{"n_layer": 12, "d_expert": 32, "d_shared_expert": 64, "activation": "swiglu", "router_score": "softmax", "normalize_top_k": false, "balance_bias": false, "init_std_router": 0.00975, "vocab_size": 4096, "tie_embeddings": false, "optimizer": "muon_variant", "lr": 0.0102, "batch_tokens": 131072, "seq_len": 512}
Below are experts of layer 8 (counted from 0) of a mixture-of-experts language model. Rows are named gate (a neuron's input weights, with its number), up (a neuron's input weights, with its number) and show model dimensions 0-95. Each number is 128 + 24 x the weight over its row's rms, rounded and kept within 0 to 255. Numbers have three digits each.
Before each expert's rows: a language model's description of what the expert responds to. This comes from a sample of Wikipedia text that the model never trained on.

# expert 5
Description: Lowercase word-initial fragments. First lowercase piece of a word split into pieces, often after articles, such as dec(iding), st(olen), sh, ex, tra.
gate0:114163141122113171119111120153133164101115176145089143152140108126149128143116156126089087139159148148142165114100122098154130189173112097085120094118142112119175117136090140069124137112100123161144146136146136148119164149112135101128148136158138155125133094129112121098133159114091126138
up0:147138131132129114153169160133080140127112106131191183154115124158167100101095158119078107104120148168118125108147086114120107111147133137137126133117161119097121161124135162096114152159136140129123162143141104141097146109130113151147155149120122137129102076119097141114172159169144112146
gate1:115106128140145111175151097117107139137169122149120144139139100180116113157174132086114144141153137134138141199160116158120123126104113101109149108105146120127158117143054138139128102117144108105124115096134160150141118166109128098132137155077098102122118120137169124123141169136108100100
up1:167132127105116161101134150099120153155108115173100134126131181133160129130124134131134095149081113119155154089122117122093162177146134126159100150111096141155112109140103181062119116134104111144141147071111116141110154116148166164097128126126145124104140136141113138144081127111138126146
gate2:132127145094134106138147113122126148141151151134086121140131171120149180133163105164135111163113111104078154126151123044148151098150096109162107138088120117136146115091144165109099123110110148138110135148127109098141127144087150138101164114103146155133101101144130108112146100155107155113
up2:143139127153121110124108136111100110143125128206138135130093119139158136147120098120140141088126128153134137106146150141141066117123161095159137112131177093170115144153111119130131159132112135140097084113132100126126152130134113143075121091120129111167144083161145132126127186124164139173
gate3:138139133133125167092141134123133166095120150132095099160189139103099137180103088106131181102114128138109098119086135152122102128147083128106138130119110065117136140082131118098146136145151110098141130122126134118102133126154121150150155131136076139142145085133138121108135121126095166167
up3:136107148140126104119099076137152132122107111154139113127180136126094121115157072098107151130152153124142141091143132130138184143140113127100114139149138110151130113059139143162100129103104088113144144157145144122136127159164158164147149094104059119133100148149110112115122144143119135101
gate4:108127117146109135159084155122139155098124097120142060153100112127168142126126126137130126128103146144143163115127103144161133132123154076090119102111145103155159151151153146193144181124128113155129146119131153134135095119121120129110188121115111117128112135117101096127198139132099105129
up4:102104093105138095170110163078099169165140153091121129113151117112102140154125090113160099109169114117097121152096082111166119118134144135122145134086139159154152164122139189153134126148145137144154117105094145105128126190113138115128147146128162131107104113119106142130145132113116144127
gate5:125146114152148157117124129114132141093117093137115108155155127155176141126169120108157135105107149140093137089154105143137121156185117099119138133119112077151137160172099091152134115107136144131149128097067127114143086155102164146113156107102105124117155106135141147100165152115103127169
up5:139128150146114148086163122113142089186097141108113067138162107112113141135131084115133160135144124139109137112116132101130136149134097154127107163161093154115141153097132110134159167121119148123134066090116107124143144144118144111157139123161175111120139119169150143100071131101112112147
gate6:104119138153089117112155133140166115117152167145121150147119155136148124120146132138112138181168128134103095142156136109140129120118131125080130114117132107147114156095111104141117124135165137118148132157135143115157154153117140112161120202069173123129161111151184107130168165127076121134
up6:094147157162052154118164135155144144104144131136112134144112131147153134145147135127152154143156143171098134101109154128108125151128113148123132109134121136116118135129157144106138106198137149178168129078137142130137121122158122088121116148136144138148172112141121142159098194137100154157
gate7:138106132121119135151132150130135091102122134141139123138113092155161123123153123164146132173125136175141124100123143158107137122111112078099094160147128128129167142148157137191085139133122116129145166077088113116099099118125117106108131146097078139106163157158127084097112132151122093162
up7:161114095112145102109191151103139113141144094126160128120126134106100146131114123126162147131162137098112164161098103103112088095131168119135160170150077136154086114170153155145123133120140126119131133154131101130124121122139105060156111119155131132109101147103130169147117142152145154163
gate8:126130126126136106164145154147100143114154149091148117128118077083133138115103171089127136136148151121152144150130139084146135126116109085150131113127147118134140114163142144176154158129138173120101118131117129103152163118086076135115136119076140145161125143090183123092151181129127127146
up8:110102130184162100137144092141143147142115134138156113142113136082134127138113132155118141122124132094157138108109114128102151108119127094091113168146186097133134143136112095117106170150114147098099139105171144159157147131103137143118126145110125147176100123116208107152127156149146127168
gate9:108118197174112170103119091172109087111134141127120108121112160140096152123129140139140120122144150121128111111164135117129150167116118113063159100102135093148123116140104172129144169152160122115148121125067169117123152108131125111146141131087167153170141114129148126148131148139124127134
up9:176158119107132119133117108112126152113148145117128131175131138134114110115124141143113109127150091124096133167097099137113097078138142112138101116143113132126137084144136108130126102131084071158132153154152116109170143095130168118140104131159100163087101109112160123173066151119160130096
gate10:090097122157128186103156082152126116110165128117109115140111131131116139130142119148114110086119143127113098122090144100122111132152144123113145149098173119126165157090129142105088138189151125137097135146167130122122102112164092124140161160077095156093137118134143108133128119130074126149
up10:089118108140107138115123079129124115137147090081133096138125123155140132133152131108077149127128122141120128125143156131186157084143110089103154166128107131102103112160116153107108166172159137129166167111140163151171114143117142148105168134104101123149089158124095112134129140167129150116
gate11:064115145160126127124172152095147114153126152138107127160124137104145143146142102136172125160133144162120147121127103111157099106116139110133135068129128113173128141108139117132083137158160107135130123127138139211116115179114132108100157134132147149142118099093113146118140147121089093097
up11:154128172120167120163115088088105134131112129113128137174145150155106163131122171065134096168118104115177130149113125136121146137162140094127090117137101121132095118146116096140116115118160139153121107167099163108111152144142147159156109113126165126111143146135169179132126170129130131113
gate12:103122107124107164155147123144139136133149195131125085185176120075160168127104151139139142111134137157118121131096144136128114116098122131076113105095180134120163111095133146131111116146143116143077147122105129098137157147107112114155139149118169134145119095116122141082152159132104136138
up12:151145113114110128078148141108134121068118124105148150095129124107144107089098085119154112153094126097126156142124133120130132159162167117120111156139106114142106152117163127150115103104155146150169142088130127134131101148121157145146095131164131075127156170162102120129090157132073151141
gate13:089074126194109125096137116145143132090161145133124088158109123152106147134139120122105133137141153134134118139121110092104100099130095092136157146126115121151210135087162130135117133158163147119103151082079123109143127115076112143112131119087116161107139133106137142126138119120122113131
up13:127154114120107110119120140152144100164144134161148136142087158108097136125157135128141153110109119139159166137096113122106091106138134149186165103133120122124137100171114157091106094110131087146158131150176128125089101122115102128181108145170116132150148176128126110181110103127110152127
gate14:109107127134112138107140156153115152154100129116123121150145087188114133144096088120055108113147115167122148153164113090176136123141135154125125127106099114107132135169155149152165120121134141091117178145118126138131131123108139137164156124089165132105161098126136120120151119149076138164
up14:128180106090103114130142151115143139198113166093140067196159144124136095167157124144126148145124098089131096107135127121120106103126110118144157123124155125165140138172129138126137098100165117134108144133126157117091110143152134123111140126120154145087134139157153158157152115141128110110
gate15:122120174157111064098140121149164135097138121079123141179131153187131109155133110091121113127174152112099104154121126123129149133109133125095118124173157142116083122080146124129135128112111120092149152122104137110110156128076143091170140133078122157099138116128124122130129122116106115131
up15:135127108136146140147109116136116097102139147147148131117114139130107074134099139122102096137134158122093126118181088151155133109126111154078071101176124141108126160166148123118084133140145123154101184144153143081108090092143119143130110122139116121095093115147124090157100137126135121093
gate16:117160136118127159135105144111091098126192110168152154190108141146136160125142131128132151143143167148115137120126057158137121092138147135122115114164147115102094147109103128153110163153118123148115142138124126094120106132176125091138148166134112112153130166156146101150169135137149096148
up16:141108132137140149126150139166089105142158098140110172115119102123078131159086171149144124082130141159108126130158107147098115079094136129101105087128127122114131161130104151148146080141105077141144139110092135128104112152126120147106111114110143078140113134152153094167095104136120101137
gate17:168122114144124115189118131112099103127138106109142102113124115121138117144136116124175121104142148136156128128130178122171123175139069095119106174104145070178121133171130137095155146152127120137129150134125174107132155123115100105165109102147157156150149121125131159156143136122132149165
up17:149117107102120098136111139100127158177072142134138143093103099117112123169114152142124135156074148138092124128113111085127122102144114138153115118091119132120091126089188156127117111109095128116139137145190123118131131145127131114104123162125104101153132100082145134072153120120109099105
gate18:174116148129127144134138112133063158134155140149157126146159103100118114128100139146103099132154149131113145170144146106135147164145140130152127159078136081150108120104147128127107144174146123126129136122112141074144101133108071118125145149090111144131142094184135099132145099142081115160
up18:150136145106111136168138157138085143113093142092127138138126137167133137108123103121126137153153129128087071140082162141139131094112139107123161150108132080092158155148124155133133169123142110137157135134145140112133141148126104173136153112090150133177173133164111112115177152141102083146
gate19:154140151139131145148125140096118153124175119121120105152144150139124094160098067097096125136147143123089154176128132138137150156130107118134102130117097089162150103093127105105097124157154134135153154114140142149128090129120168122154124121074133126164100108150102105168137176126106142177
up19:154125106129091137113154092100129156124108086139130109129098154167072113154096124128122146138159148127084169133116125137138176092126158103117128149159157102127134099145096122148126118128119087133135134156153145166154108120154165092176117122114105108172097176122162109146128119138149143143
gate20:093125172111146162133094148098149123125116138097114161125147125114108126108112148092118129107147184145154139147127145174136141156158108058078147135095135126170123127156125132167128096104168149103124134132098129122085125150108111129160119145125135104163125131079105108131154149162108134156
up20:117142102146144107131128106156146170132163153129137122106126076147100130141147085137131122138140131109128149160102081119132121129170101137132116097114128157119141143099094144124103124104172182114062135092146130106123115098085101114135138102138109119128144129099177157123064098129126157107
gate21:077096104148123126103146138170109160118120156107136149132108080155119109152099127142111121084116126121143115143172108100145164137147118120131136145132077117164156102144160130135123098161133150114162118105073112127116092148115148130101118139084143170115133118142125189090117119114097147158
up21:114118175098143138159095157114114092129107179146159100099152141152138092107122127147105107104119128093108092107085146128101117141105140126082097122098135117139094136122137115120126134132107104100169107150163157155117123130129161121166171120173110164126113102082171126170142135125127107135
gate22:095121100130111167137144126175087097120133105110142107153149074121137130133169123124111126107126117125113104123133138137175102121153088142116152112142166111138131128142113085148126127143155164183111153138116160143154140160126049121172105102119101149131144139125134112146125128141111082175
up22:147129129126103166065145133148123152097149140115140125133140174119140106113169138124140082137117115107129087110113091118125104092131148130133109187135104108147073148125152128132100104129144128163120129085139183169136076140140103102165135133136115154101128133178148140135122146098108134151
gate23:110062140165179175136144148182119123137106125137138086144123126095137158134113156122120120136090152119109165145113131127130075153158159092147177157126101094112137126175085115117122123141161101139142143107113146102107136134123113099127173108141159139152147117152143099136136144136123149119
up23:103098173169125161128127095100098121123141153122153078155104093134108150105133123099157099141121142124137152125086110112154120142113119137139162171100103122108107170140101168120095127176118113102140160132099094123108137144123119147109142142106152099138161073153097101123134136154171140112
gate24:122102114138091124146139096125123155184097120102097113182108174160150109125169107150139179104101141133138162131126099145144123129141078107073120133098114127125104123158129159142107150169106102112124139093134151102143129145128150112131128195089107151107128112149120102137123124125103129139
up24:130111119160125136127157131163155131128135138158131119117131123124114136122143147151093196124109145093130159103152139107151099123173094115149174122143143126121122133123114175126118119089135123103122134114089128089124122134055166167156144131152160087154066120156167144131120144105111157121
gate25:132101134116142136109095077112093073084178183174119097151144153110144150119140117110110119106111156113083117156117107164147115142132096079106107155145132141143130146103102131118101136146110099091126136131143128162135112136112101094153145137108166128102129132158162118112115152094133133159
up25:143079136141154148091133181140104173146116133118122113110157145109125108062148146150138104142144168160149131099129111107121135128165125129140173125120151108068135104147135115128108120121106144095140130175156127101139173150116114144060128142150147112169139126132152136136121132163152105104
gate26:146133137164128161132101141145137119110155174163082153175158085141126145136136116130115111133126136183127158120123119127122167110110148127136128140148131103128111113110123119168102117118169121113066110109101155152150115173109158111134160115078112117160151121169177108151151148116162151139
up26:120118163105116122168140085095196134134118150159102097097104126150109109111127075116119082172117116147103133094131119104131162084128117103100136097132121129118146130109149138144143099127098125109099165103101137171126143155135127134103149146109167105143100158137125076117095146149133100126
gate27:126076156087125147167158139138116137114073164117098135111117167128124147147133113140139104129132107095134104116140085117137141126151149118144068172077123115116158123160135129124158119096124144142116078115148115092151080140106168099130130120138109120174099152116118125159160162140123146117
up27:127098111145113169111173095129106130119120127111132125150083144159108143082130122144137133166171176128111102100128152138149130146147091105088099162120105142154153143092165157146124140207102128144140165101111108124119086123108128178123138155143145117148135141118148146125144119120106149150
gate28:140091105159127125133122097138094154134121143096118102166104096172139141148193105162121151148097149155158133131113098132185141134101137143109129129125143097156161141141138109128108126121153154142119145138132122123138137146114151103153129111123108106168141137176158092081143154153064089133
up28:121100077145170109141128126109117109118161160158136146131136088130131195102117145108162114135158137096103111111155145123113136064124130124161147080161104145117092122161159119109090123109162134102147093146106094144152137133105087156129107105105158110141130140126127167130106117097114138120
gate29:089089152110142185100150103129166135064128138115103119165118097126109144097151123169101154154129174147101160137185116077163116118133121123117112115111126117149119153139136124155097112146131108119127124140149090102150124131121134129093144116127111133121109079140095120109103127125076128159
up29:092084168127137172104117149121082118131110158133190156143090113116136169094119134160164126140150145138131130133115123129168108105146141124145096105116141067124131179146106128165081138114167113102104114156128117134145112131109137139120095161117121156160138108153126137126100121130083135155
gate30:165107158105135162134133141099149130130142145082115120137173106115134140189111122149157085105116157112125139094169083067173101170147148122072124126151110110158128132119145127116099153136166140119160173161131142130129122139116125119106142146133118114122145131136101115143117146138173152159
up30:148179148126108114113121141102174148143106116115159141108124138132145143114080135166082161138119091142137114136095130130161118107119125123146124121135144167103153151166112112156151128084147121128086108128170093142128125144130134111131107149189131112115113168126070166151161103134141138076
gate31:099117139118111115149118101168091097146173085084111083131114147110120103127102149127157126138113122098087152086097113157160140123123160137125134165126117082133150171145163134128093137163111109113131127121146140159128142099101114109158154177104108148159145082149111122120106111136130163147
up31:131105147138125144094130083098111118193099103102116133166153153174158101130142144122156162113125158119104137116118131155146141120146104117099148143137155124140119088118114131103139168169146128136108120080140174153167122133088118150141133169107085139172173116131143122156101138127143102123